Experts of a small language model: width 192.
Below are experts of layer 3 (counted from 0) of a mixture-of-experts language model. Rows are named router (the router's row for the expert), gate (a neuron's input weights, with its number), up (a neuron's input weights, with its number) and show model dimensions 128-191. Each number is 128 + 24 x the weight over its row's rms, rounded and kept within 0 to 255.
After each expert's rows: "mostly gets" lists some tokens that are sent to it at least half of the time. This comes from a sample of Wikipedia text that the model never trained on.

# expert 0
router [151  95 142 110 138 129 147 140  79 126 131 149 196 163 141  82 116 109 127 125 111 138  93 118 104 165 148 157 149 151 116 144 124  95 131  97 160 130 136 170 141 100 127 136 178 102 153 159  90 120 128 102 168 131 121 111 146 144 161 140 130 129 120 100]
gate8 [134  68 112  93  96 135 145 150 150 108 129 143  87  87 129 150 125 125 129 132 115 178 119 139 137  78 143 129  91 117 103  98  84 172 100 113 129 138 134 116 113 168 109 111 153  99 130 139 135 139 101 128 120 100 128 151  98 124 127 137 139 146 160 144]
up8 [128 134 133 121 119 119 148 141 128  88 105 105 137 148 144 139  98 157 103 133  95 137 115 130 116 136 152  88 178 120 144 112 104 140 157 145 152 150 130 118 143 132 157 148  96 155 139 149 130 105 138 159  81 129 118 154 122 139 113 115 106 117 127 113]
gate9 [141 143  74 138 157 135 155 113 124  97 126 104  94 150 112 167 139 133 112 119 158 128 155 116 131 113 129 124 119  81 139 110 123 128 119 149 134 154 119 136 163 116 175 143 121 144 133 128 137 179 103 162 113 132 133 125 114  68 149 141 117 103 105 146]
up9 [ 53 161 186  88  75 121 111 191 116 156 145 155 167 134 151 109  55 129 174 116 105 164 106 148 150 137 121 133 168 129 116 122 126 117 131 109 138 146 138 130 122 125 128 127 139 116 136  87 135 131 133 118 133 137 175 141 101 107 118 110 116 124 101 103]
gate10 [119 185 113  99 123  92 112 126  75 105 119  85  87  76 142 136 160 110 135 146 110 132 163 183 130 131  98 123 116 114 172  86 162 127 121 128  77 118 122  90 139  97  98 123 111 149 111 104 123  97 145 129 166 160 131 115 126 144 143 133 131 174  98 131]
up10 [101 146 148  71 143 110 129 135  73 125 128 120 130  88 144 115 130 146 113 102 126 105 144 149 128 145 100 132 123 142 162 115 184 139 111 127  69 112 111 115 160 103 114 151 104 158 120 121  68 129 123 109 104 142 127 133 166 117 137  91 110 115 101 143]
gate11 [110  95  96 139 139 127  97 132 136 130 110 126 124  82 107 152 146 151 123 149 125 150 186 137 140 157 122 122 155 102 109 107 142 136  86 161 115 129 126  93 157 122 139 130 116 119 142  78 140  63 132 137 102 145 116 153 143 125 126 128 120 120 155 111]
up11 [133 147 139 139 113 118 126 155  83 117 173 152 158 120 112  70 157 123 148 132 142 129  86  89 100  82 138 125 139 104 124 124 123 105 113 134 137 140 135 156 137  92 100 125 160 107 138 207 157 161  93 116 150 144 117  82 145 140 118 138 143 115 103 142]
gate12 [113 121  97 104 132 120 123 106 168 129 163 126  98 143 133 113 159 137 131 156 141 140 124 113 128 153 162 127  75 117 135 118 179 105 150 126 132 127 144 118 152 120 150 112 118 122 102  76 106 125 117 132  95 118 160 137 125 154 115 152 133  97 126 106]
up12 [131 130 132 106 132 145 127 124 178 141 169 126  90  96 159 132 132 157 118 202 138 122 148 109 174 156 123  94 101 147 157 113 132 117 144 122 138 138 109 127 135 102 118 136 127 137 105  84 129 152 123 128 105 124 180 155  86 167 130 149 106 128 138 106]
gate13 [112 104 125 135 111 114 121 137 150 161 142 165 122 130  97 132 148 141 120 123  80 124 147 138 121 137 117 100  88 133 149 131 144 129 127 130 145  99 142 137  85 169  90  97  95 163  93 166 142 141 124 112 115 133 117 138 142 133 130 136 123 130 122 151]
up13 [103 114 124 159 153 146 100 122 132 156 132 127  99  85 115 135 112 155 109 147 118 166 143 131 114 173 138 140 140 107 114 124 150 105 133 131 163 113 162 140 124 110 105 177 104 115 133 140 127 156 127 165 147 110 136  89 102  94 120 113 126 136 128 126]
gate14 [153 145 166 128 126 120  74 160 109 151 144 124 155 147 169 178  93  96 128 128 138 122 117 195  83 153 127 141 139 107  89 149 121 133 151 104 153 124 152 128 126 148  98 109 125 129 200 128 102 127  85 107 105 123 130 170 120 133  64 131 123 121 141  66]
up14 [148 138 129 165 134 136 208 120 143 114 107 113 117 160  89  66 124 143 146 126  80 153 119  71 166  85  91 112 143 183 152  94 107 128 149 174 163 134 108 117 148 135 136 128 150 156  76 113 144 135 175 156 119 132 117 130 134 161 171 134 132 121 100 152]
gate15 [112 118 115 124 124 108 140  85  73 151 129 131 158 165 153 175 111 155 163 161 114 133 121 132 110 100 125 151 153 138 166 122  81 121 163 140 135 131 163 106 131 139 115 130 122 158 124 109 127 110 145 162 132 114  95  96 119 129 124 157 140 117  99 110]
up15 [110 145 124 134 144 149 141 146  88 113 169 134 105 111 122 132 105 126 130 134 101 145  88 132 169 186 126 137 117 114 155 139 150 152 156 148 119 100 134 129 131 158 161 142 120 143 164  83 128 101 137 130  94 117 121 136 169 138 121 141 132 126 138 120]
mostly gets: " York", " Angeles", " Ohio", " Carolina", " Philippines", "shire"

# expert 23
router [134 112 101 117 105  99 151 123  65 102  88 158 149 178 127 137 136 136 123 115 103 166 122 119 143 128 149 164 142 150 117 118 122  99 126 106 177  87 148 153 131 132 136 119 160 120 109 145  97 116 119  95 165 127 133 103 164 140 157 150 139 134 129 104]
gate8 [140 103 102 164 129 119 126 131 105 129 127 108 101 154  68 151  88 113 115  96 132 157 116 124  82 160  96 111 153 111 114 147 116 141  98 156 122 132 130 130 128 156 196 127 117 148 127 178 128 123  86 112 157 112 106  78 143 123 109  99 135  99 113 131]
up8 [126 171 106 102  91 126 130 143 180 122 130 122 145 128 122 180 124 151 167 143 162 114 109 169 161 139 102 148 149 187 146 104 100 180 140 131 139 108 116 115  99 164 160 155 114 132 128 125 100 113 149 184  96  92 111 162 117 160 113 173 149 117 159 156]
gate9 [124 153 131 129 172 169 115  96 153 166 108 161  83 119 143 122 117 113 160 125 148 109 134 119  94 108 152 176 174 118 131 127  97 118 152 120 117 146 149 138 139 158  84 150 118 169 119  71 125 118 155 121 129 138 118 173 160 139  96  95 117 140 157 164]
up9 [129  98 123 114 113  96 140 125 128 156 125 138 123 119 123 145 160 130 144 119 146 130 182 167 133 144  96 123  90 103 138 114 135 129 110 130 127 149 142 117 125 130 124 118 142 106 135 175 123 123 149 121 112 136 167  87  85  91 133 135 118  99 121 105]
gate10 [115  89 109 152 118 148 142 151 167 150 167 139 160 133 149 133 118 133  98 152 125 128 153 162 162 122 147 102 112 138 135 134 149  90 151 103 154  91 136 150 183  70 108 124 115 158 122  96 137  90 157 131 134 104  97 133 116 142 106 103 102 164 166  98]
up10 [129 121 141 145 142 144 181 117 120 117 166 116 104 155 152  94 122 106 147 128 157 144 158 148 153 118 151 113 102 119 170 136 154  88 164 171 175 110  82 121 183 174 153 150 110 117 143 109  87 143 112 142 136 138 155 136 109  73 119 135 162 103 131 114]
gate11 [153 132 175 152 162 105 107 129 147 149 129  44 167 133 142 144 128  92 143 117 136 136 106 120 114 135 143  96 175 118 136  81 117 117  83 156 121 114 179 115 155 138 139 128 117 105 142  98 142 144 145  89 123 155 127 143 124 110 123 156 100 107 144 136]
up11 [133  57 167 146 116 122 148 157 132 131 165  86 130 141 125 165 142 140 166 143 157 127 130 135 145 143 121 136 134 175 125 115 129 125 146 132 135 156 161 149 131 134 136 115 168 125 139  85 141 173 148 110 140 138 114 124 149 116  88 137 102 175 144 152]
gate12 [132 134 112 115 127  85 129 132 129  96 196 111 133 140 160 170 166 131  84 117 126 103 126 123 135 112 116 139 122 131 156 157 132 131 122 131 103 141 104 128 109 144 149 103 124 147 115 123 170 116 106 162 154  69 141 136  51 137  95 122 141 106 121 121]
up12 [ 91 162 121 159 164 151 128 123 136 110 125 132 182 131 123 143 101 118 113  58 119 157 105 108 133 148 103 163 111 127 141 113 127 160 151 102 108 125 132 100 111 153 125 145 179 140 155 159 147 154 137 113 105 170 116 152 114  89 141 138 152 105 102 198]
gate13 [153 128 161 104 138 128 184 159 134 103 128  88 106  82 157 120  86  97 109 112 127 144 110 126 147 101 117 125 112 115 133 124 131 136 149 112 148 119 136  90 149 149 152 138 151 112 138 112 138 136 142 131 113 129 128 116 115  81 118 156 128 144 129 139]
up13 [146 153  90 128  89 114 124 113 139 177 144 133 113 152 117 114 150 135 152 149  81 153 166 130 130 131 167 112 115 136 121 111 116 127 126 108 149 116 179 127 124 102 141 142 115 131 148 135 118 123 167 115 101 136 101 129  98 143 142 128 127 126 145 130]
gate14 [184 144 143 150 185 176 139 142 162 116 133 131 140 160 159 158 122 148 116 111 160 116 142 117 173 134 164 138 106 100  99 101 146 126 118 108 139 133 119 131 136 107 135 136 149  96 142 114 151 123 102 120 127 116 178 136 117 128 106 160 109 154 163 114]
up14 [151 113 118 144 204 170 145 123 147 148 146 127 116 193  97 162 143 140 145 101 190 120 153 135 118 124 162 124 110  99 125 123 146 153 136 117 152 114 119 108 109 103 125 139 140 124 127 136 133 120 121 167 111 137 154 128 115 143 124 149 134 136 143 110]
gate15 [132 167 116 109 126 112 123 160  80 127 134 152 168 143 107 116 146 161 128 176 106 127 172 142 133 108 130 135 121 146 109 150 117 167 104 161 127 133 123 112 157 154  95 107 135 135  69 140 116 129 165 128 124 186 153 156 106 110  80 128 154 103 138 132]
up15 [127 167 112 111 123 113 124 149  80 126 143 157 173 152 109 114 152 154 119 178 117 119 166 146 125 117 130 128 117 140  99 137 110 160  98 156 123 133 130 115 163 155  83  99 142 138  67 149 123 134 157 134 130 190 149 154 107 120  82 128 155 105 140 126]
mostly gets: " km", " mi", " Coordinates", " /", " north", " west"

# expert 9
router [157 131 110 126  84 120 150 157  82 102 109 160 158 148 163  99 119 109 129 138 113 130 101 128 128 148 131 141 151 158 153 142 115 119 118 158 169 104 148 138 107 109 147 119 182 113 125 126 106 109 148 125 180 124 132  95 160 153 124 164 149 132 106 119]
gate11 [118 150 135 112 131 172  98 139 108 121 144 101 140 112 174 141 118 142  88 146  88 153 127 165 100 152 170  96 160  97 144  61 191 142 114 142 141 150 139 144 143 120 105 116 176 118 138 125 134 147 160 138 116 127 118 131 145 144 140  73 112 118 113 144]
up11 [125 137 121 102  78 149  74 152 110 182 148 150 129 100 144  83  95 121 137 115 105 150 109 141  97 126 141 119 127  86 173 107 151 134 113 112 121 134 100 151 146 169 104 123 180 135 147  98 141 159 140 114 134 137  98 139 155 149 107  69 148 108 100 128]
gate12 [ 74  89 147 121 126 162 108 134 134 177 122 115 151 125 179  86 163 132  75 141 149 122 194 115 163 111 137 105 122 140 142 145 119 122 143 124 141 111 134 164  90  77 134 164 157 170 182 132 143 114 124 106 145  72 145 114 135 118 131 167 142 139 137 176]
up12 [164 189 143 121 134  87 152 125 109 104 141 138 130 132  61 159  91 108 173  88 169 134  95 131 122 164 139  99 134 122  91 143 136 107 114 124 123 163 110 111 153 149 119  96 106  81  96 127 109 142 145 133 116 139 135 158  94 141 114 153  89 136 121 104]
gate13 [134 135 123 110 115 123 155 119 108 141 147 154 165 147 113 101 127 152 171 115 142 136 123 110  93 135 115 126 143 117 114 101  76 155 130 166  98 166 153 140 159  65 123 130 195 115 132 147 107 111 145 132 129  97 148  92 148 113 129 137  90 130 171 116]
up13 [115 142  91 102 115 123 116 136 163 132 134 115  89 151 129  95 130  80 160 136 163 143 157  92 148 109 136 131 127 123 113 141 146 108 113 150 119 118  63 161 118 168 125 140  98 120 112 127 120 100  95 144 152 176 102 152  95 145 126 129 143 115 132 104]
gate14 [152  89 147 139 177 125 161 124 115 127 143 147 132 130 131 136 122 158  99 151 114 113 155  73 116 108 168 119 106 102 137  87 148 135 135 139 149 114 128 137 148 127 133  99 121 110 147 173 121 148  94 115  94 120 125 138 163 144 133 152 136 112  90 100]
up14 [152 123 154  67  96  95 147 119 141 124 151 127 124 164 141 107 125 123 164 106  98 130 164  78 142  86 113  99 120 144 137 135 168 143 147 140 143 105  98 142 124 145 107  98  91 122 157 121 119 151  99 127 110 124 122 170 123 141 136 136 134  93 103 150]
gate15 [ 99 114 119 128 143 146 100 102 132 165 150 131 144 106 126 115 128 138 140 114 158 117 145 158 146  67 119 118 128 111  98 130 102 119 112 133 160 115 155  94 152 177 193 150  97 137 125  89 115 149 101 200  87 171 154 106 130 143 113 118 141 111 134 126]
up15 [155 139 119 111 110 126 150 140  98  72  95 100 131 155 128 145 133 124 125 142  96 135 111  99 104 151 142 135 112 172 146 149 156 140 139 108 101 142  92 154 101  84  78  92 162 101 109 157 142  94 181  51 144  63  96 125 114 133 137 163  99 147 138 128]
gate16 [145 128 108 128 122 125 150  88 105 147 134 158 144 105 114 154 120 147 147 130 157 120 117 116 120 131 146 130 143 152 133 118 187 118 117 115 105 100 132  95 185  84 154 102 118 112  68 155 114 111 162 112 146 134 143  83  81  92 120  85 109 113 121 150]
up16 [122 103 140 119 122 152 113 172 131 114 126 117 122 156 149 104 140 105  76 128 105 127 140 127 125 131 132 117 131 114 102 152  74 140 149 143 154 165 114 154  82 147  89 137 144 123 176 101 119 139  96 159 116 126  94 178 143 156 119 163 167 114 135 118]
gate17 [139  91 113 104 103  92 145 169 126 120 139 111 149  85 134 108 126 160 164 135 162 133 138 117 128  99 136 114 168 170 124 210 101 135 152 147 126 114 145  81 143 183 119 101 112 165 157 155 147  75 154 140 136 151 102 122  90 114 141 139 132 140 139 114]
up17 [122 142 170 113 112 128 128 111 160 155 140 146 128 122 119 150 147 112  66 116 149  92 121 136 145 132 132 134 119 111 143  41 128 149 147 127 137 118  92 153 151  96  72 133 119  84 124 113 108 158 126 139 140 118 160 101 172 152 110  97 108 112 131 168]
gate18 [166 182 123 168  93  95 105 152 122 116 136 104  98 128 118  87 132 120 127 112 104 131 154 145 117 122 140 147 126 129 140 159 120 146 133 157 124 107  77 125 105 158 137 163 137 146 131 149 148 107 182 135  97 119 138 117 134 107 129 159 121 144 156 163]
up18 [183 136  96 144 156 103 126 164 143 120 129 137 100 119 130  93 115 139 136 113 111 132 170 182 106 132 100 171 121 160 140 148 143 125 154 137 149 108 115 138  95 176 105 121 129 106 155 160 118  96 171 177 100 145 137 108 110 145 134 123 164 122 159 158]
mostly gets: " and", " or", " but", " &", " et", " But"

# expert 5
router [157  83 147  98 118 101 155 148 128 104 109 162 146 138 130  95 134 133 136 130  97 157  81 114 125 141 161 164 146 168 106 144 118 112  92 129 144 127 145 140 114 100 127 124 147 132 127 155  92  74 135 115 201 127 136 127 142 123 178 153 136 153 131 123]
gate3 [101 116 175 118 146  94 162 131 108 117 184 142 140 156 114 180  97 108 120 127 137 138 124 141 130 187  96 106 129 119 131 135 136  97 108 138 140 118 146 177 147 135  93 109 119  94 126 134 149 129  65 158 127 128  50 151 130 130 126  85 139 156 127 143]
up3 [145 136  99 149 153 177  94 107 163 129  91 112 114  96 136  82 162 151 126  91 115 127 119 103 143  95 150 155 125 134 136 116 116 156 139 129  91 149 104  84 127 135 152 119 109 131 148 135  95 128 158 122 118 140 188  97 128 126 113 146 119 114 147 109]
gate4 [130  87 131 168 115 169 101 123 134  54 107 107 106 129  85 166 103 163 135 139 108 112 156 175 104 115 127 111 188 133 119 113 122 109 124 143 142 149 110 135 140 149 120  98 157 119 116 143 154 148 135 162 103 133 127 137 107 145  98 127  95 116  98 143]
up4 [149 122  90 124 121 117 125 117 109 153 125 125 122 135 135 192 133 104 123 161 189  86  92 129 130 124 115 134 175 144 191 131 136 129 162 117 129 138  74 122 124 133 139 116 169 137 118 117 144 101 155 155 114 147 130  90 136 137 116 143 129 116 116 122]
gate5 [148 129 175 136 154 116 145 144 107 146 152 144 144 108 151 141 112 113 131 171 136 172 113 111  94 111 139 161 124 102 118 147 142 111 132 163 123  94 119 101  87 131 125 116 107 108 124 131 163 114 106 128 169 134 148 104 128 101 135 144 147 157 130  91]
up5 [111 139 122 121 147 140 109 133  96 122  90 166 108 165  91 130 146 103 148 129 103 106 127 119 118 134 144 121 159 142 161 131 152 158 122 122  79 153 108 147 138 120 106 141  89 109 164 117 112 176 115 114  74 153 114 184 114 153 114 144  72 126 110 137]
gate6 [108 186  98 149 149 119 142 145 118 166 176 152 115 102 115 119 152 122 127 115 155 151 165 158 138 145 113 107 129 116  98 142 146 162 111 128 165 131 105 186 140 174 108 132  94 137 159 132 118  87 167 142 159 122 142 122 148 169 139 140 148 128 126 120]
up6 [ 99 193 117 152 134 145 135 145 107 169 136 154  94 117 105 127 148 146 118 135 115 132 134 158 133 168 143 164 114 152 115 165 137 168 100 120 172 137 163 155 149 136 118 150  85 154 186 157 144  82 127  93 113 168 129 132  73 154 120 144 119 151 123 184]
gate7 [122 123 131  77 126 105 132 135 138 130 103 106 105 130 165 170 130 131 163 146 142 143 121 152 162 156 111  93 110  79  94 160 120 142 126  96  95 165 139 108 105 129 143 113 160 111 198 135  79 160 133 123  93 121 119 137 178 124 171 132 103 141 122 139]
up7 [127 142 137 141 132 130 114 147  98 131 115 125 116 136 122  96  93 108 146 132  93 121 118 123 156 127 149 155 125 168 108 123 138 115  89 157 161 102  89 146 134  87  95 144  91 145  72  71 127 150 124 112 135 152 116 140  64 132 138 130  80 125 109 153]
gate8 [ 98 123 159 141 161  77 164 155  99 116 123  96 138 106 114 147 126 104 128 135 144 110 177 150 148 110 120 130  97 133 111 134 110  88 130 145 170 132 167 118 178 100 131 130 152 164 106 144 140 103 109  98 133 111 148 142 145 130 108  85 139 115 146 138]
up8 [103  81 155 160 178 117 144 100 113 111 141 118 132 114 134 126 114 117 149 124 132  88 122 154  93 132 139 122 133 139  95 119 100  97 126 151 132 129 146  89 153  99 106  99 131 153 124 165 137 104 125 114 146 105 177 113 140 111 152  87 176 147 147 167]
gate9 [105 122 129 127 145 111 121 121 143 125 140 100 133 156  83 183 112  95 126 125 148 151 136  67 164 163  97 142 109 140 146 132 112 118 101 115 153 179 109 119 168 135 116 105 125 155 124 133 135  77  94 121 125 131 127 120 136 175 116 114 119 156 150 137]
up9 [110 121 118 151 144 174 153 116 137 157 139 119 147 121 204 101  84 175  98 148 145 111 134 142  91 129 108 146 178 106 126  92 154  92 131 157 158 109 118 147 129 159 178 109 126 110 159 111  96  99 140 124 152 118 129 144 116  56 141 125 120 125  47 141]
gate10 [133 112 137 164 143 136  99 124 133 147 144 116 148 121 110 103 139 108 135  79 101 101  94 140  73 130 166 117 121 134 162 132 158 122 158 151 149 107 139 124 116 147 137 173 145 164 113 112 171 150 119 110 151 183 154 132  73 138 135 142 111 130 138 115]
up10 [119 176 127 117 124 119 143 106 132 104 131 146 110 107 117 171  81 130 120 155 143 129 149 123 195 111 129 130 113 129 126 108  96  96 141 112 135 148 123 126 148 132 112  81 138 101 129 103 133  93 104 125  98  91  93 146 183 140 128 126 154 150 120 126]
mostly gets: " his", " their", " its", " her", "'s", " the"

# expert 14
router [122 109 151 130 112 102 139 114  74 131 116 133 181 165 173 115 120 118 138 124 112 143 103 130 133 158 124 140 152 131 107 141 124 106 132 135 179 127 178 121 152 132 142 133 162  99 145 130  71 120 133 103 161 112 101 116 153 148 156 163 160 157 134 116]
gate3 [ 79 117 116 134 112 125 120 146  90 120 114 112 129 136 114 111 127 144 109 156 157 128 181 105 163 124 168 186 144  84 147 114  80 135  90 112 103 115 141 118 108 119 115 168 135 113 172 109 175 105  97  92 150 109 105  82 151  98 101 110 115 142 151 122]
up3 [ 84 100 148 191  92 137 113 134  78 140 140 146 115 101  78 126 131 157 132 137 130 112 111 142 132 138 115 164  58 139 158 144 147 155 123  95 132 111 113 109 132 101 105 132 126 125 109 122 139 142 169 110 112 123 117 135 113  95 143 148 114 140 147 138]
gate4 [114 126 134 156  94 142 149 140 168 150 106 133 128 128 143 123 149 116 147 137 128 137 130 149 126 101 105 132 150 152 119 153  99 163 131 139 163 110  93  75  95  85 120 140 118 145 128 130 162 118 103  93 158 124 135 104 147 117 127 108 180 137 127 109]
up4 [125 111 118  75 165 132 118 125  85 117 122 154 138 160 146 141 136 135  79 118 132 100  99 102 129 146 138 129 143  87 112 142 101 140 125 118  68 140 139 120 122 138 128 116 154  97 131 144 141 108 122 146 108 141  85 146 153 149 150 134  66 101 129 116]
gate5 [ 77 130 123 134 108 155 161 164 143 147 114 110 138 136 115 170 147 152 131 124 129  63 104 150 132 156 150 140  97 120 118  89 124 118 138 143 142 114 108 133 139 128 141 106 104 163 188 101 123  87 130 139 131 134 101 127 162 141 110 143 135 119 126 112]
up5 [120 107  81 138 103 131 192 139  96 139 113 121 119 100 130 143 108 104 138  83 132 133 111 122 143 137 137 101 134 129 118 145  71 156 163 140 143 138 106 109 142 134  99 103 128 143 142 146 131 107 150  72 114 154 129  88 136 137  96 150 123 127 155 152]
gate6 [121 134 132 101 106 141 128 163  86 128  88 150 104 145 129 151 112 151 115  97 102 129 151 109 150 126 115  79 126 109  97 123 132  94 146  85 108 121 100 142 151 132 132 124 116 141 118 139 149 146 103 144 161 134 137 126 112 168 110 108 123 149 159 178]
up6 [116 161 129 124 110 132 125 175 147 144 122 162 117 116 169 154 156 166 117 146 131 170 125 114 166 113 129  46 174 173 116 123 119 119 122 139 107 121  91 126 111  88 126 110 130 146 177 110 159 151  91 153 152 125 164 114 149 158 115 108 109 174 123 123]
gate7 [129 142 122 157  96 123 148 139 102 155 144 130 133 104 116 104 111 162  95 107 171 114 122 131 116 103 170 148  94 133 128 144 110 128  90 155 127 158 113 122 115 184 124 110 138 104 132 115 107 108  97 120 126 105 125 122 134 133 110 160 107  78 130 111]
up7 [161 122  98 163 112  93 106 111 107 136 144 114 133 104 143 142  82 139 144 141 126 102 152 119 138 116 137 150 132 127 124 138  85 154 174 129 123 145 117 139 120 107 119 176 102 128 109  83 144 100 143 129 177  91 128 128 121 159 149 163 135 192  90 110]
gate8 [148 162 121 123 133 148 127 116 102 105 166 149 112 100 109 112 130 108 134 111 152 157 130 147 102 156 126 139 158 114 135 127 111 178 142 139 123 123  97 151 135 131 137 179  79 122 107 122 122 126 146 121 112 121 149 122 143  97 104 129 133 129 136 124]
up8 [ 95  98 147 124 115 126 150 146 115 145 152 149 161 181 132 168  87 119 118 105 119  68 152  98 140 129 144 101 103  89 100 116 143  89 101 134 122 101 106  92  91 116 126  84 148 148 118 152 117 146 116 123 124 128 133 122 159 137 108 117 113 126 131 154]
gate9 [127 102 105 177 148 104 174  80 138  93 158 113 101 106  87 129 110 141 158 163 141 148 116 149 104  96 157 135 117 163 121 104 142  91 182 136 159 143 132 140 121 170 114 185 164 127 123 151 143 110 161 141 138 117  83  93 139 141 156 138 117 130 103 146]
up9 [114 122 140 141 147 129 158 122 188 105  90 125 113 151 167 143 104 152 146 153 144 114  99 137 119 172 115 144 136 135 123  96 140 129 154 127 106 104 153 156  86 129 111 155 162 145  96  77 165 145 141 142  80 130 132 109  96 115 162 143 101 154 114 148]
gate10 [110  74 111 129  86 154 128 123  98 132 118 134 152 111 157 128  99 137 106 115 163 134 142 140 169 157 132 145  97 134 131 111 158 165 112 105 167 156  90 162  74 119 123  90 121 147 162 128 103  75 136 128 161  98 117 124 107  94 100 147 112 144 129 106]
up10 [145 162 154 195 164 150 130 128 122 141 136 105  91 121 136 108 110 104 145 126 121 108 101 125 127  88 101 119 137 102 137 152 128  87 139 112 114 104 160 120 149 100 146 153 131 144  89  74  97 178 108 155 130 122 150 155 159 169 123  99 109 124 150 122]
mostly gets: " Fame", " addition", " Jerry", " Jimmy", " Erik", " arms"

# expert 18
router [169 111 136 123  98 146 138 173  78 123 140 139 163 130 160 107 123 102 140 124 107 139  89 114 130 145 135 152 150 186 120 131 115  83 103 123 163  94 160 168 107 113 140 126 193  94 120 129 130 127 121 104 177 117 110 103 147 136 132 161 167 134 140 121]
gate8 [143 133 127 102 113  80 129  95 135 146 109 140 119 108  97 115 148 100 103 130 185 155 120 146 117 112 165 114  96 142 162 100 152 168 121 159 162 108 162 130 114 140 113 125 163 143 127 120 111 101 106 119 151 134 134 173 126 163 136 127 183 141 102 151]
up8 [170 185 123 165 164 141 119 132 161 114 129 133 145 120 135  86 124 136 126 128 142 107 112 132 173 140 105 152 145 158 128 162 162 111  89 135 118 125 143 142 131 137 155 134 149 123 130 105 145 163 119 118 141 166 138 151 118 133 191 111 115 118 129  93]
gate9 [ 98 137 147 134 161 132 163 113 123 153 130 136 110 181 146 138 117  90 181 145 143  98 128 133 135 127 117 126 137 156 186 110 152 152 138 112 163 124 121 152 112 154 118 115 175 147 125 147  97 125 115 129  92 131 145 144 104 147 122 106 130 134 136 156]
up9 [134 112 133  91 133 138 120 111 108 107 147 184 153  76  92 131 108 133 104 114 117 137  84 114  99 102 147 171 101 131  80  98 113 109 138 159 107 117 158 111 131  59 153 135  86 149 140 111 182 115 108 134 121 135 120 117 158  91 147 135 133 142  97 123]
gate10 [166 160 155 142 117 131 117 136 115 132 113 177 151 159 148 159 146 132 127  82 150 147 107  97 129 109 128 136 206 109 112 134 110 128 130 137 124 176 106 119 157 152 147 130 138 156 149 167 109 159 161 111 138 170 151 134 138  76 184 115 146 161 173 150]
up10 [ 85 134 124  81 116 113  98 121 128 110 185 114 113 110 132  88 126 107 146 150 123 142 133 131 125 149 104  91  95 141 132  97 135 133 156 149 171 116  94 102 126 133 139 141 114 140 131 125 108 124 148 117 128 111 132 156  89 125 127  82 121 122 129 126]
gate11 [116 100 124 134 123 118 130 110  94 187 161 154 112  85 171 132 120 142  93 159 139 136 115 130 110 125 119 153 165 146 117 132 155 151 142 130 156 131 133 139 181 127 120 142  79 140 141 141 143  75  86 142 155 146 149 139 149 146 151  90 139 121 104 108]
up11 [ 93 132 102 127 144 133 116 116 141  90  77 130 117 161 104 151 123 131 147 128 100 147 126 129 106 145 174  79  86 185 100 120  98 171 114 103 110 116 118 116 104 104 102  79 164 115 149  87 131 131 137 106  95  90 116 122 113 117 129 132 137 143 147 131]
gate12 [112 134 154 108 111 123 134 163 168 144 177 120 102 149 110 168 155 162  85 161 125 132  80 127  73 131 120 143 111 150 120 104 109 128 114 123 154 196 109 172 145  87 131 105 156  89 133 132 123 120 146 140 133 153 135 147 115  98 122 115 120 112 125 142]
up12 [102 100 119 163 159 139 180 115 140 130  74 113 174 145 145 156 150 119 153 120 111  84 173 137 131 152 100 154 130 155 111 151 110 153 152 117 117 113 133  95  68 174 134 147 121 127 124 123 118 130  95 119 125 150 107 124 164 153 136 132 106 140 133 132]
gate13 [122 106 140 143 123 150 103 104 163 104 109 134 116 137 139 132  88 105 175 121  87 157 104 158 139 171 157 163 136  99 145 119 125 114 160 143 113 116 157 178 161 160 142 152  98 121  93 162 169 121 137 151 109 106 140  91 114  97 102 111 128 124 126 119]
up13 [117 126 121 159 129 133 143 113 102 152 154 153 137 135 137 135 108 142 134 139 141  87 150  75 158 154 117  51 153 116 147 115 107 142 124 141 163 125 114 130 141 115 128 101 124 135 201 114  94 138 138  95 110 120 111 156 135 104 114 114  99 100 123 112]
gate14 [ 96 122 120 102 161 146 106 130 119 131  99 136 128 132 110 163 104 141 108  78 116 138  92 148 104  90 116 129  89 126 148 148 130 119 192 134 172 136 167 158 105 131 142 142 124 133  96 156 119 125 122 135 139  94  79 171 142 151 137 106 135 135 104 121]
up14 [102 130 152 106  95 128 124 130 143 129 118 143 113 107 171 116 127  98 130 160 120 142 148 144 148 125 142 101 180  88 123  97 143 111 120 104 112  95  82 134 164 109 141 111 119 139 102  74  85 138 113  97 160 158 134 175 101 127 114 141 147 158 100 158]
gate15 [113 153 136 143 129 135 132 128  87 163 134 140 160  73 160 150 120 150 106 112 141 113 160 146  87 133 100 131 134 105 133 148 133 160 101 142 133 125 121 109 103 130 122  98 145 162 134 121 117 120 120 146 186 113 175 137  95 166 118 126 148 101 119 124]
up15 [117 169 124 103 110 121 126 143 132 136 110 141 129 130 103 127 115 139 124  79 181  84 155  96 144 132 142 141 128 145  74 141 117 141 148 111 186 131 107  84 138 143 130 147 116 106 154 166 104 144 119 151 116 151 162 101 137  94 100 125 136 111 143 139]
mostly gets: " which", " who", " where", " when", "\".", " while"